From a checkpoint of a small mixture-of-experts model trained on Wikipedia: 39.7M parameters, 591M tokens.
Below are experts of layer 5 (counted from 0) of a mixture-of-experts language model. Rows are named router (the router's row for the expert), down (a neuron's output weights, with its number) and show model dimensions 0-127. Each number is 50 + 12 x the weight over its row's rms, rounded and kept within 0 to 99.
After each expert's rows: a language model's description of what the expert responds to. This comes from a sample of Wikipedia text that the model never trained on.

# expert 36
router:71 68 65 35 55 62 50 63 49 56 36 51 57 35 53 66 54 75 56 20 63 73 23 73 30 51 49 51 60 53 47 64 52 33 73 61 42 45 54 58 52 41 51 41 49 62 43 56 40 52 34 68 53 38 62 43 62 29 39 42 52 68 55 33 50 53 44 39 59 54 63 57 63 31 39 67 68 60 61 52 50 55 34 66 47 51 34 42 60 49 42 59 61 59 44 43 87 61 55 37 43 37 33 39 48 55 48 33 68 45 62 47 45 53 58 50 59 55 41 37 59 57 24 47 53 53 41 60
down0:35 17 46 49 66 48 47 51 24 59 47 34 60 35 46 30 43 26 33 56 54 60 52 54 47 30 44 61 36 50 41 71 64 39 47 31 43 41 41 42 60 64 82 57 38 38 60 49 45 51 65 47 64 54 27 48 36 46 66 57 46 59 39 52 67 66 51 43 44 51 63 50 70 52 57 27 55 51 51 45 37 53 50 46 54 22 46 51 59 53 45 19 22 38 47 56 44 47 58 52 47 49 47 51 41 42 29 41 40 42 72 25 51 44 57 45 60 60 49 42 33 56 36 59 39 41 43 52
down1:28 41 55 64 53 39 68 46 55 51 53 48 54 46 50 30 50 37 63 39 40 43 58 57 67 59 53 52 46 51 49 51 53 49 24 64 58 72 45 40 58 44 38 72 52 58 62 46 19 53 41 94 46 36 57 60 42 24 60 39 48 52 42 83 34 66 38 44 59 55 55 47 55 53 55 44 47 49 29 61 48 39 45 53 58 48 47 42 45 30 31 59 34 46 49 53 44 52 36 66 52 39 52 50 63 54 57 62 49 49 34 41 31 34 76 75 56 34 55 50 39 57 50 58 25 47 54 35
down2:36 35 30 46 30 60 56 55 46 53 45 62 47 49 58 36 45 53 34 48 53 64 61 37 46 43 32 37 45 47 61 59 51 47 44 40 40 53 46 50 50 35 48 60 48 41 27 48 55 69 55 46 80 52 45 54 47 83 22 48 46 46 49 44 63 45 40 55 41 76 39 57 51 59 56 70 50 51 45 57 63 46 35 47 76 46 55 45 23 47 55 49 60 54 47 45 49 54 53 45 55 41 37 47 73 48 38 58 24 66 42 45 43 29 34 29 40 46 60 43 73 79 39 58 72 45 28 28
down3:44 55 36 51 46 69 34 57 57 67 32 37 46 34 58 45 45 69 49 33 53 56 34 70 63 44 62 55 70 48 57 46 62 51 44 26 71 61 84 47 42 32 67 42 60 40 67 57 32 47 52 42 50 69 65 65 48 62 62 63 69 43 53 68 53 59 61 67 67 31 37 54 62 51 56 52 66 30 44 59 37 44 60 39 58 49 47 35 58 65 48 68 51 60 48 52 48 49 36 59 46 51 70 57 52 53 46 39 43 35 70 65 67 53 58 54 65 63 27 53 64 55 74 58 56 48 55 60
down4:53 77 45 38 41 70 51 52 54 64 59 42 29 54 59 56 44 66 28 49 43 41 44 55 44 56 45 40 44 40 27 45 66 47 39 53 55 36 63 47 76 56 66 54 48 50 53 77 50 67 52 60 64 59 53 52 74 40 46 38 40 36 41 49 51 47 55 65 46 53 46 55 69 35 70 59 54 60 55 66 51 31 60 50 50 44 37 74 50 40 53 63 40 54 35 46 61 33 67 53 31 59 38 44 77 60 60 51 53 66 37 42 43 72 54 71 50 51 58 54 20 67 59 56 51 49 48 82
down5:43 23 45 59 50 69 64 45 40 56 31 54 35 44 59 60 53 38 48 43 41 43 34 41 43 62 57 48 56 64 36 60 44 38 53 59 57 19 58 35 60 47 67 56 69 55 50 39 50 54 45 40 56 39 23 59 35 50 31 56 29 51 54 53 46 37 26 47 63 45 62 54 46 37 71 45 32 63 49 28 47 65 43 61 56 59 62 17 45 34 35 62 37 50 46 34 44 70 48 54 62 49 57 56 30 52 69 36 52 51 32 33 62 60 43 56 70 48 62 56 59 68 41 42 43 44 37 34
down6:38 58 28 57 41 43 42 52 51 56 44 31 41 36 53 50 47 51 60 43 44 51 32 50 66 44 38 61 51 31 45 33 61 55 45 43 35 45 41 53 48 44 47 45 71 37 69 47 50 35 35 61 52 46 46 84 45 54 55 45 62 32 57 45 45 48 55 51 46 66 34 66 44 39 50 52 56 36 60 55 41 42 38 48 68 63 19 42 57 59 51 27 48 54 40 45 63 44 73 39 33 45 50 42 70 42 67 40 40 40 74 21 32 33 51 66 26 60 46 54 27 33 58 58 63 46 44 28
down7:46 37 44 38 64 56 41 34 45 56 35 45 65 33 35 58 53 52 39 48 67 58 33 60 49 47 58 30 64 28 66 31 67 58 61 58 37 46 41 42 36 36 25 38 57 44 49 53 51 64 41 51 40 43 68 65 51 45 54 46 43 50 28 52 64 37 50 47 67 52 67 51 65 49 68 32 50 59 56 64 59 26 34 25 44 61 24 58 72 40 49 45 47 41 57 38 48 46 66 68 40 48 29 66 48 50 49 42 40 66 54 63 69 54 54 67 43 43 50 75 28 43 51 54 32 49 43 55
It responds to: Years and table separators

# expert 14
router:32 62 56 57 48 58 74 54 53 45 67 46 53 28 67 25 17 60 45 53 62 49 45 58 43 47 53 59 48 61 69 39 63 40 47 43 52 59 40 61 47 55 61 46 33 55 47 58 79 47 38 42 57 37 45 44 34 51 46 41 47 39 58 66 32 31 29 46 68 70 64 36 40 40 52 59 24 45 65 66 59 58 29 71 42 43 50 40 51 67 50 54 68 47 39 61 36 57 46 46 31 47 54 58 50 34 34 67 45 56 55 67 55 79 34 52 64 55 52 50 41 53 55 37 66 56 46 63
down0:42 55 29 53 53 49 52 62 76 35 29 45 25 54 36 64 53 34 39 34 44 52 71 41 60 44 51 61 45 41 25 41 40 48 42 57 59 34 65 33 64 40 56 57 63 29 65 36 49 62 34 43 58 63 59 31 57 58 36 22 49 78 54 63 43 41 45 56 57 49 49 71 61 58 33 57 46 52 48 53 46 53 49 58 45 49 44 68 37 42 56 47 59 63 59 61 57 44 48 54 52 52 62 45 73 65 65 52 43 84 38 49 37 41 55 28 67 53 51 43 48 37 34 59 36 63 39 33
down1:59 60 63 50 41 63 47 43 37 49 51 61 40 61 53 48 36 32 33 36 63 45 55 46 49 54 41 46 27 80 33 27 60 70 48 46 53 48 54 23 74 63 48 33 63 31 30 56 49 67 37 60 41 42 37 31 56 65 37 48 43 38 20 46 75 34 46 53 49 67 40 85 48 50 72 68 58 55 45 45 58 43 42 42 60 48 58 68 45 59 41 45 44 51 56 44 69 37 58 56 43 44 46 63 55 47 47 59 41 44 56 52 26 70 46 41 47 42 48 43 64 49 47 66 55 36 45 47
down2:58 42 65 54 47 38 63 59 36 64 46 58 60 56 55 47 16 40 75 47 44 70 76 60 55 43 56 39 59 42 65 65 45 59 49 47 48 42 37 55 29 42 47 51 62 61 23 46 62 50 49 31 52 52 53 38 74 42 57 49 66 63 43 61 39 41 29 45 70 78 58 49 52 20 49 53 42 49 68 42 46 43 43 48 60 67 38 64 48 46 39 54 53 41 84 52 59 58 39 28 68 41 67 58 38 50 57 53 42 42 55 55 44 63 55 52 64 54 75 57 47 50 47 62 66 52 55 64
down3:41 56 47 66 58 54 35 52 58 59 63 60 54 60 60 53 69 57 68 52 58 56 53 48 43 48 43 40 61 49 31 38 62 61 51 61 57 55 68 49 41 37 41 49 44 35 25 33 62 63 65 46 45 52 32 35 52 45 32 61 32 39 48 25 54 35 54 44 61 66 33 34 62 26 42 71 47 52 36 50 63 41 51 59 31 49 47 53 63 51 56 67 76 54 44 74 31 52 43 66 49 69 57 42 37 25 29 52 36 46 48 64 69 71 46 40 59 30 51 58 56 59 53 74 42 38 59 60
down4:50 69 66 62 35 53 49 42 49 49 54 75 58 44 58 47 40 35 33 37 56 48 43 61 62 43 47 41 41 73 27 37 51 48 50 49 42 48 66 49 42 42 68 46 49 52 51 41 51 37 36 39 35 70 55 52 43 41 62 66 47 43 64 48 65 57 54 29 42 32 42 52 73 61 60 51 31 58 25 70 47 65 31 37 39 25 63 47 57 37 41 72 58 50 59 49 36 51 50 62 65 53 53 58 58 71 59 55 45 21 46 61 34 63 44 45 55 39 59 50 78 65 69 43 28 63 46 54
down5:53 54 30 32 46 56 48 38 56 54 29 49 69 59 44 58 52 42 33 62 60 51 72 35 63 60 32 48 66 43 68 44 58 74 47 47 45 51 38 33 42 50 56 46 46 50 45 37 50 58 68 54 58 54 44 51 48 70 44 33 60 51 46 52 79 48 29 43 40 49 35 63 37 59 65 33 70 54 60 43 48 37 80 31 49 65 39 59 65 64 60 28 70 51 38 49 55 42 49 55 74 43 35 30 39 45 37 51 56 68 38 25 47 54 63 56 67 53 52 41 37 54 72 68 54 53 44 55
down6:47 45 69 49 57 65 48 67 49 46 28 39 58 56 53 43 53 61 59 56 66 42 32 48 82 35 34 59 45 59 51 30 49 43 47 16 53 40 35 63 43 49 25 53 59 44 69 41 35 28 33 45 43 51 53 44 60 40 37 41 33 41 46 56 35 49 52 61 36 49 54 55 75 22 56 56 60 82 49 48 54 39 61 33 41 63 55 55 57 43 54 65 57 55 44 35 58 50 49 47 42 50 50 48 64 58 39 21 52 71 40 47 46 44 55 64 37 58 33 77 56 55 52 44 52 59 37 66
down7:47 58 69 35 68 73 53 57 29 53 78 53 53 42 28 38 53 77 46 53 54 43 29 55 44 52 64 60 37 49 52 42 67 41 58 70 46 34 49 42 46 33 47 54 57 39 42 47 56 55 54 57 34 48 47 53 45 39 81 51 46 61 27 45 46 41 51 67 40 46 57 47 37 52 15 60 39 39 48 46 69 52 40 19 51 44 47 55 40 42 28 48 33 62 40 43 41 50 33 53 43 66 67 65 40 42 55 41 44 43 62 52 45 61 23 55 43 38 51 66 59 37 37 58 55 32 57 37
It responds to: Foreign name pieces

# expert 45
router:45 50 55 61 67 57 38 31 39 53 59 51 35 36 45 37 64 59 43 62 31 55 62 45 48 45 68 54 46 52 49 52 20 70 47 44 37 43 62 47 57 36 33 30 64 78 43 55 32 52 43 37 21 66 29 47 75 44 46 44 38 55 38 63 47 66 57 68 44 34 52 62 45 59 48 59 72 53 76 61 44 50 34 48 50 53 60 54 57 69 51 53 40 50 37 36 44 44 56 36 60 53 46 50 59 32 41 74 57 42 55 62 32 66 70 34 51 43 69 59 50 54 37 55 37 63 37 36
down0:61 44 60 50 76 42 48 49 62 73 57 48 48 55 56 41 50 36 55 22 44 59 49 59 41 23 56 46 49 53 41 35 65 57 77 53 50 31 55 45 67 40 34 47 64 41 53 46 54 33 78 55 48 45 41 82 61 61 57 58 57 61 74 59 47 31 75 49 43 48 73 48 59 49 50 45 51 63 50 59 41 44 54 55 34 45 55 45 49 58 45 34 54 47 22 63 46 54 63 60 63 42 50 34 44 54 59 49 62 38 60 36 14 44 39 39 50 75 50 56 71 44 61 41 58 40 50 44
down1:54 43 59 48 46 47 74 50 36 54 40 50 31 54 89 46 34 49 64 61 66 38 49 65 44 42 45 57 61 32 42 40 58 63 42 68 71 31 37 76 53 28 59 44 42 46 44 46 30 59 49 78 32 64 80 47 55 71 70 63 63 45 26 44 59 50 54 43 59 53 41 54 41 43 73 42 51 68 58 47 50 49 39 46 63 59 60 60 46 39 48 48 49 47 57 48 48 59 35 58 46 46 41 28 58 36 44 60 43 57 53 55 50 49 60 57 44 82 64 49 53 56 31 41 66 47 51 53
down2:38 63 32 38 67 53 28 59 50 37 57 51 56 45 44 34 50 45 44 47 35 27 65 56 54 58 52 53 45 51 50 62 34 34 54 40 28 52 30 66 53 70 34 48 49 31 52 54 49 65 55 54 57 66 50 69 35 34 55 59 54 59 58 70 31 34 37 42 51 42 35 48 46 51 29 66 52 31 59 53 58 64 43 50 43 47 42 45 63 63 70 63 47 21 53 26 77 48 55 24 45 47 79 43 52 62 39 45 49 49 69 41 55 52 69 36 52 43 39 45 48 64 37 50 47 65 54 69
down3:61 51 47 31 56 73 75 40 48 61 40 61 55 55 61 45 59 52 69 56 39 56 54 49 20 41 43 52 40 38 60 54 47 52 59 86 54 39 34 39 52 58 51 38 63 41 42 41 49 57 47 44 54 43 56 44 38 57 56 47 41 53 66 54 44 45 78 45 37 44 61 44 79 30 39 68 49 59 76 51 69 47 86 62 71 52 58 49 50 57 71 54 43 52 44 43 47 60 52 45 67 65 56 60 55 53 50 74 49 47 63 38 53 52 55 52 49 53 60 40 34 36 57 19 54 71 37 40
down4:49 51 39 43 61 46 38 66 40 29 24 53 37 64 45 58 66 56 47 60 38 50 57 77 48 50 35 50 41 62 62 58 45 41 62 42 54 27 47 32 44 43 46 45 49 31 37 27 51 50 42 41 57 64 39 57 52 49 49 72 48 31 66 55 58 36 55 43 56 16 78 47 56 62 68 71 47 44 46 50 48 33 22 21 51 41 57 59 62 71 61 42 60 45 50 66 44 37 53 43 60 53 44 48 61 57 45 48 64 64 45 47 53 47 44 59 63 55 46 31 43 58 33 23 34 51 41 64
down5:39 18 39 58 37 36 51 44 56 56 54 61 46 22 53 47 48 44 52 41 49 19 51 41 46 42 42 32 42 25 51 59 60 20 56 41 48 17 28 56 46 54 68 36 40 54 37 60 45 62 53 55 54 48 59 58 22 67 36 57 48 63 59 42 58 53 52 69 55 56 37 49 43 65 46 50 49 63 19 53 63 55 77 56 47 45 46 55 44 42 65 66 42 51 39 46 46 42 47 73 64 45 52 64 58 45 48 47 37 64 40 61 56 64 51 56 55 30 53 35 62 64 60 70 52 58 48 63
down6:36 56 54 51 45 50 42 39 55 16 78 43 70 50 63 41 50 54 61 50 52 54 26 58 55 65 33 51 37 63 56 53 64 16 38 37 63 38 68 53 59 54 51 53 41 35 45 62 42 46 49 71 71 79 57 43 47 55 47 52 35 28 53 39 44 52 43 46 51 43 47 51 41 51 72 57 26 42 35 33 44 71 78 48 68 45 31 63 49 39 54 40 39 74 65 62 56 33 58 43 61 39 58 40 63 50 49 43 42 54 56 52 39 62 44 47 49 63 49 73 44 58 41 51 48 58 53 46
down7:67 43 47 41 60 50 52 61 45 55 54 60 43 70 49 68 59 47 59 58 59 54 63 43 39 52 54 58 26 39 57 51 64 47 59 42 72 61 60 16 38 47 37 51 52 66 61 31 25 53 35 48 48 47 50 67 56 38 47 44 54 56 42 42 44 40 51 51 45 63 32 15 64 44 47 54 34 64 62 59 50 56 33 54 43 39 54 47 75 58 40 44 40 57 39 46 73 55 47 40 48 57 37 44 64 37 71 85 40 47 68 51 71 40 67 65 40 47 38 61 55 73 47 52 50 48 58 75
It responds to: Mid-word vowel pieces

# expert 27
router:57 45 39 38 53 71 30 28 36 37 42 54 73 68 24 62 45 56 42 60 49 61 46 39 49 39 46 40 49 45 22 48 55 51 28 50 54 46 60 50 51 47 34 38 52 30 58 34 36 38 67 73 42 52 35 29 59 35 51 33 44 53 57 51 79 54 68 30 68 46 55 28 45 42 44 71 74 48 40 42 45 53 51 58 65 42 46 51 51 76 62 54 62 58 62 39 66 47 41 55 57 44 45 47 64 63 46 70 59 65 50 73 68 40 42 38 48 49 56 49 53 59 52 70 47 52 40 49
down0:47 55 40 48 38 50 29 56 61 43 56 78 44 54 49 62 47 50 50 53 56 61 74 47 46 69 34 48 46 34 35 54 55 55 38 53 66 53 59 42 43 48 41 49 63 28 33 40 60 53 50 70 64 55 62 56 50 87 43 66 49 60 55 41 39 40 57 65 56 64 38 73 36 60 50 68 51 48 53 66 63 48 53 63 35 49 30 55 34 48 68 49 44 46 69 71 68 37 50 43 31 57 59 69 63 33 52 70 56 38 47 67 58 48 45 48 62 64 51 60 68 50 35 50 72 46 80 55
down1:44 63 82 63 80 52 43 48 35 29 71 44 63 61 54 53 47 58 49 24 65 36 66 58 41 75 57 43 41 68 51 61 48 75 53 52 46 55 51 48 50 48 41 50 46 34 41 57 49 45 49 56 54 49 57 21 44 41 51 56 55 65 34 35 47 47 51 49 55 46 63 50 61 58 49 40 28 49 63 64 47 57 43 47 56 42 50 46 38 64 49 54 37 38 25 54 66 40 50 38 33 46 66 70 41 67 32 46 55 44 57 32 78 49 48 49 46 73 44 81 51 72 56 50 35 58 61 45
down2:60 53 66 64 42 43 58 22 64 35 53 48 39 48 53 44 52 52 55 48 46 66 61 48 64 72 54 47 40 64 39 64 47 56 49 61 54 38 50 47 47 68 45 38 70 64 58 26 40 53 54 58 60 51 64 52 83 50 58 51 64 41 43 66 50 72 56 50 65 69 57 53 82 40 41 58 43 58 49 53 44 43 51 48 48 52 48 50 48 52 64 76 56 60 52 20 58 61 24 48 73 64 49 61 52 60 34 39 24 68 30 60 49 39 51 58 57 40 50 59 56 61 40 47 24 54 49 26
down3:40 62 33 60 51 40 71 68 40 35 61 53 21 64 63 48 59 59 45 42 39 45 38 53 60 43 49 51 55 63 68 70 42 30 67 41 43 51 42 46 51 56 62 56 43 21 46 59 53 48 45 71 53 50 51 45 40 57 45 40 66 63 63 47 58 58 42 65 58 24 61 57 39 30 45 65 44 64 45 31 54 62 41 61 64 45 38 49 69 49 39 46 54 47 40 59 44 36 68 50 62 62 56 55 50 34 57 73 47 57 22 25 29 40 35 62 45 58 54 31 59 32 31 43 43 51 50 72
down4:60 45 64 72 35 53 49 45 60 41 58 53 63 42 83 32 57 47 61 56 43 46 64 49 50 51 49 33 56 41 53 31 50 37 59 67 41 46 49 49 70 52 50 63 64 42 31 56 47 27 21 47 55 45 22 53 55 42 40 57 33 49 58 32 45 47 58 75 67 72 46 62 33 68 49 42 36 33 42 42 53 45 49 70 52 45 39 42 63 68 42 54 71 61 68 47 68 58 66 50 52 51 56 49 38 48 45 58 49 44 61 49 36 53 33 65 32 59 29 64 65 60 72 69 54 47 59 48
down5:41 38 55 63 44 42 41 44 47 37 64 29 58 40 52 50 39 69 44 37 33 53 58 47 42 67 34 51 54 66 60 50 33 68 35 47 48 37 57 52 39 49 42 56 34 56 27 70 52 38 46 33 49 27 49 66 75 41 61 32 46 51 52 49 49 64 47 46 54 43 67 48 33 57 46 69 73 43 44 45 50 47 47 54 59 59 54 56 44 69 39 60 49 72 61 51 47 61 58 48 66 39 52 51 58 41 70 42 42 61 81 32 37 47 31 48 57 22 45 73 45 74 70 59 73 42 43 36
down6:62 41 37 61 61 64 61 72 43 32 46 35 56 41 31 53 41 55 68 36 60 50 61 33 47 60 52 71 53 33 41 29 54 50 38 48 67 64 24 45 43 34 37 24 65 36 40 36 56 40 48 75 56 42 54 59 42 41 53 54 55 54 63 39 65 60 53 46 65 52 37 40 55 60 64 60 33 33 51 44 48 31 61 58 66 48 60 46 59 46 33 65 33 70 64 56 73 73 42 35 62 46 33 26 57 44 57 47 36 51 39 61 57 39 51 38 55 51 47 69 59 58 39 58 49 64 59 57
down7:52 68 44 51 57 53 56 49 55 56 38 50 46 46 44 64 69 61 54 61 78 29 34 28 39 27 55 57 61 61 67 59 41 58 44 43 45 33 46 69 39 61 41 78 53 42 56 59 51 64 46 52 49 26 36 49 51 55 65 47 47 70 52 18 61 55 71 72 71 58 70 48 39 47 64 52 37 53 28 61 42 63 52 64 35 52 85 52 42 48 47 48 50 39 42 51 27 50 53 58 70 62 62 58 49 41 48 43 50 57 52 51 54 38 55 66 50 69 31 48 47 51 54 45 47 71 53 63
It responds to: Word ends, year digits

# expert 4
router:52 40 54 54 46 57 61 55 65 61 52 42 42 29 44 45 38 40 46 46 35 58 34 36 32 57 36 37 55 37 37 37 31 49 44 51 45 50 58 74 48 38 30 53 78 54 46 47 57 30 70 77 52 55 52 71 28 47 56 66 43 77 36 35 44 24 73 57 52 40 33 53 40 46 33 59 60 48 65 62 54 45 73 32 74 49 42 45 63 74 44 65 60 49 79 40 50 65 56 47 63 49 51 50 58 38 64 41 46 59 45 52 49 49 34 43 45 59 39 43 49 41 50 42 66 53 44 58
down0:41 39 55 44 60 47 66 57 45 56 49 39 35 45 28 44 29 52 62 49 45 37 26 57 65 45 49 70 55 25 45 26 58 49 49 53 42 61 60 43 43 40 57 57 66 50 54 52 49 57 37 63 44 35 52 14 35 40 61 47 37 66 24 59 40 64 47 68 49 61 63 38 43 65 54 69 56 58 40 61 51 60 50 57 60 72 56 50 49 24 62 31 37 47 36 72 62 75 46 37 54 51 61 41 40 53 45 62 52 65 58 68 53 44 60 39 33 58 56 52 34 57 61 72 45 63 34 43
down1:47 59 31 24 69 51 58 54 71 54 54 60 49 54 65 24 60 51 52 49 39 60 67 31 50 66 41 65 52 63 60 28 42 52 45 50 54 51 42 65 66 70 34 47 40 42 21 67 37 56 37 59 32 45 58 47 54 63 59 41 35 50 47 44 57 28 41 58 60 31 58 62 47 37 50 64 39 44 50 61 67 43 56 29 46 45 49 28 40 52 23 45 61 47 64 25 47 52 67 39 52 42 46 36 44 69 49 55 69 56 53 39 59 59 50 55 35 48 60 44 33 39 28 64 70 54 47 57
down2:27 54 41 57 33 57 59 57 61 73 58 43 63 72 40 51 39 67 53 38 37 66 43 48 45 59 63 68 46 55 48 20 60 67 41 37 32 49 28 77 70 39 48 42 51 49 42 46 39 54 46 48 25 60 56 22 53 35 69 63 64 51 45 56 29 64 63 50 63 44 57 84 54 50 50 64 43 50 46 62 41 56 51 36 27 54 46 64 34 31 59 51 42 56 44 46 41 40 43 52 48 58 36 61 70 48 54 46 57 44 51 50 48 44 61 34 63 59 64 47 36 59 70 59 57 42 41 40
down3:63 72 37 76 41 53 49 59 28 41 41 57 42 41 53 54 84 67 60 40 49 37 58 62 55 45 56 51 50 50 43 65 76 61 67 43 54 54 58 66 43 44 52 48 64 65 55 48 47 41 58 56 31 60 68 46 71 63 66 55 49 55 52 59 45 55 50 59 74 35 51 43 43 20 44 56 48 58 50 47 66 49 44 35 51 79 43 61 64 54 48 31 57 29 40 51 49 17 64 55 56 45 43 38 45 44 71 53 35 54 32 53 64 47 33 68 56 47 59 51 52 35 41 61 39 42 53 28
down4:43 73 74 62 42 53 49 56 43 64 46 56 41 38 44 67 63 60 50 49 45 46 16 52 36 53 57 67 59 43 52 36 51 52 43 40 38 68 50 73 54 41 40 49 45 58 77 45 47 31 56 69 58 45 56 57 74 34 69 85 42 43 56 40 77 56 26 69 42 53 52 30 46 45 69 40 54 62 49 40 45 45 44 46 43 48 54 44 53 39 40 61 52 53 41 58 37 50 60 50 61 57 61 36 32 31 45 57 62 34 32 40 35 61 62 59 37 59 45 46 57 62 57 74 34 54 47 56
down5:47 71 46 65 40 65 68 46 57 62 59 51 35 67 54 50 34 43 53 43 43 48 52 47 58 47 56 70 34 26 49 45 32 67 47 46 53 39 52 33 58 61 49 52 34 51 36 71 38 32 44 39 58 53 57 57 26 54 36 79 68 25 30 52 59 56 37 48 48 36 61 61 46 43 69 48 58 48 51 71 40 56 36 61 39 37 39 43 43 34 32 48 25 67 45 53 34 62 40 77 52 56 49 46 59 42 47 58 53 37 37 50 45 41 21 25 53 48 49 44 43 66 36 52 39 61 44 43
down6:75 58 50 42 58 45 63 46 33 33 59 56 44 62 48 74 54 72 56 56 16 61 55 54 62 46 49 62 53 52 42 56 67 45 47 34 37 52 55 44 49 58 32 27 45 45 42 42 57 36 50 48 42 50 44 50 41 79 48 50 65 45 61 64 55 56 49 65 26 44 48 49 57 56 54 41 46 56 55 86 29 67 23 46 60 62 62 48 46 51 59 54 45 52 71 60 57 44 36 35 45 41 33 38 56 44 48 53 64 57 56 43 49 55 74 46 40 38 59 66 50 33 28 48 37 60 71 76
down7:41 27 62 42 37 51 53 44 30 37 41 31 50 53 44 48 54 52 61 61 41 62 59 76 45 55 48 34 39 66 34 38 59 41 62 55 38 56 35 75 58 52 33 51 74 56 51 55 63 42 25 67 29 58 48 52 49 68 37 57 50 73 48 63 60 55 54 56 49 46 30 45 44 42 50 66 47 59 40 44 57 77 49 38 24 53 64 52 67 49 35 45 68 38 29 61 55 44 49 28 52 49 33 60 34 61 55 38 34 42 51 59 53 73 32 65 54 57 57 47 41 64 57 46 56 45 41 76
It responds to: Mid-name syllable pieces

# expert 7
router:55 64 52 32 58 66 40 40 56 52 31 31 54 38 50 48 66 59 43 21 70 51 46 59 40 36 61 73 56 44 46 61 42 36 67 50 45 59 58 45 34 36 66 38 46 56 55 62 27 37 51 65 43 62 43 45 68 38 53 49 68 73 61 36 56 69 38 31 70 61 75 54 49 28 42 58 60 44 60 41 58 48 47 58 48 46 35 51 47 50 43 63 67 60 35 26 40 56 30 55 54 71 35 31 58 54 59 28 55 39 61 62 33 61 59 51 52 53 62 31 55 53 45 56 42 37 37 51
down0:45 49 59 45 50 36 64 38 26 47 37 19 37 50 43 49 52 50 40 35 35 50 64 74 70 52 46 56 66 31 56 49 61 57 44 59 44 43 47 34 38 58 49 46 40 37 73 52 34 52 84 51 27 54 50 35 52 47 56 55 59 46 32 58 77 71 54 55 49 52 39 69 34 45 44 27 62 52 69 48 56 56 20 60 39 62 50 45 30 71 47 53 48 44 44 49 61 46 40 45 56 54 60 56 25 52 44 56 72 73 57 50 48 66 56 51 52 49 47 58 54 65 46 33 65 62 47 60
down1:65 49 44 59 53 62 50 42 43 49 74 70 33 62 38 60 57 56 38 70 47 55 39 64 54 48 36 59 43 57 51 45 42 48 65 45 63 79 35 59 67 56 48 47 77 47 44 53 53 65 50 45 25 43 68 23 64 35 55 40 54 33 76 56 48 42 60 55 43 51 47 56 41 49 75 33 57 63 55 48 59 42 65 71 28 33 53 39 44 40 58 57 63 38 42 51 51 47 54 40 56 52 46 55 40 41 36 56 42 64 41 61 20 61 57 28 83 46 71 43 49 62 48 57 40 55 57 48
down2:44 52 41 31 71 36 27 58 52 42 30 43 54 32 46 52 64 55 40 36 71 50 34 39 38 62 49 49 54 53 24 36 43 33 59 70 20 39 45 71 51 58 51 41 62 45 46 44 58 38 48 66 62 48 38 57 57 49 61 74 37 47 29 38 67 46 45 64 32 49 58 52 49 34 60 53 43 50 64 65 57 56 55 52 51 58 59 45 74 34 47 57 67 50 58 47 41 40 38 76 54 39 60 41 28 56 35 31 52 65 46 48 36 35 40 65 24 38 40 63 39 48 42 59 45 59 55 62
down3:33 60 39 37 44 44 47 61 53 46 33 68 66 44 53 37 56 48 43 66 41 47 39 23 48 49 49 44 67 54 36 42 54 47 54 44 60 24 49 49 42 50 40 44 57 55 48 53 35 59 61 52 51 76 50 40 41 54 32 54 38 67 62 39 44 42 55 39 63 25 39 54 49 28 39 55 51 54 73 28 32 66 38 50 47 55 47 74 53 35 55 76 46 43 60 33 48 30 51 53 76 76 55 57 65 53 42 51 50 54 36 38 44 73 63 47 42 34 37 71 64 53 31 54 43 63 75 51
down4:37 76 51 49 65 53 41 56 54 33 58 50 59 47 28 42 48 41 56 45 45 45 60 59 46 45 51 52 26 50 38 58 58 59 25 66 40 46 52 52 44 44 44 37 43 44 43 48 60 35 53 40 47 46 59 46 39 55 46 54 43 64 59 42 48 32 59 52 74 67 49 54 62 35 45 36 58 49 40 61 46 23 30 33 42 50 41 61 34 51 73 60 46 50 66 60 90 47 53 47 39 33 42 51 73 67 37 77 36 49 67 36 48 23 37 27 58 63 28 56 46 64 45 50 48 40 66 53
down5:66 47 47 46 37 70 44 51 58 44 70 49 54 38 62 32 45 29 37 60 61 57 51 53 25 41 34 63 47 61 51 39 49 33 64 35 52 61 52 52 48 65 42 60 65 42 39 48 81 49 40 41 62 52 68 67 02 51 61 55 57 44 60 57 51 70 48 54 46 47 73 71 47 60 37 44 45 37 46 47 44 36 63 60 47 60 55 41 69 47 42 42 66 65 64 31 63 50 61 25 49 35 51 55 51 43 53 51 58 61 35 44 58 45 49 42 58 63 58 43 36 51 31 46 23 38 54 55
down6:69 33 40 26 49 45 37 53 33 52 61 68 80 23 67 42 64 65 36 54 46 55 62 72 55 36 62 47 60 47 52 54 54 43 45 61 42 45 41 43 47 57 60 46 61 47 63 52 51 37 52 36 51 68 40 60 36 65 50 55 58 43 34 65 72 52 48 45 44 42 52 26 64 43 07 47 65 58 62 37 42 62 44 24 37 57 71 50 44 56 40 46 59 32 49 26 53 47 79 50 38 53 47 39 43 43 42 38 49 45 50 54 59 48 49 41 47 35 55 42 50 43 66 64 38 61 57 51
down7:55 54 46 46 50 49 47 59 43 46 68 47 59 51 67 42 59 62 46 68 41 39 36 50 49 63 37 44 55 42 34 55 41 66 36 69 54 56 47 31 35 54 39 58 25 44 81 50 46 35 64 56 50 41 60 44 50 37 47 35 65 52 43 35 52 55 46 42 37 66 54 73 55 51 53 68 74 50 55 45 28 53 55 67 61 40 65 66 66 36 58 50 34 25 27 39 74 45 58 43 50 39 27 44 63 46 46 48 54 41 60 49 64 47 53 37 49 59 63 63 11 56 66 59 74 39 52 50
It responds to: Digits in numbers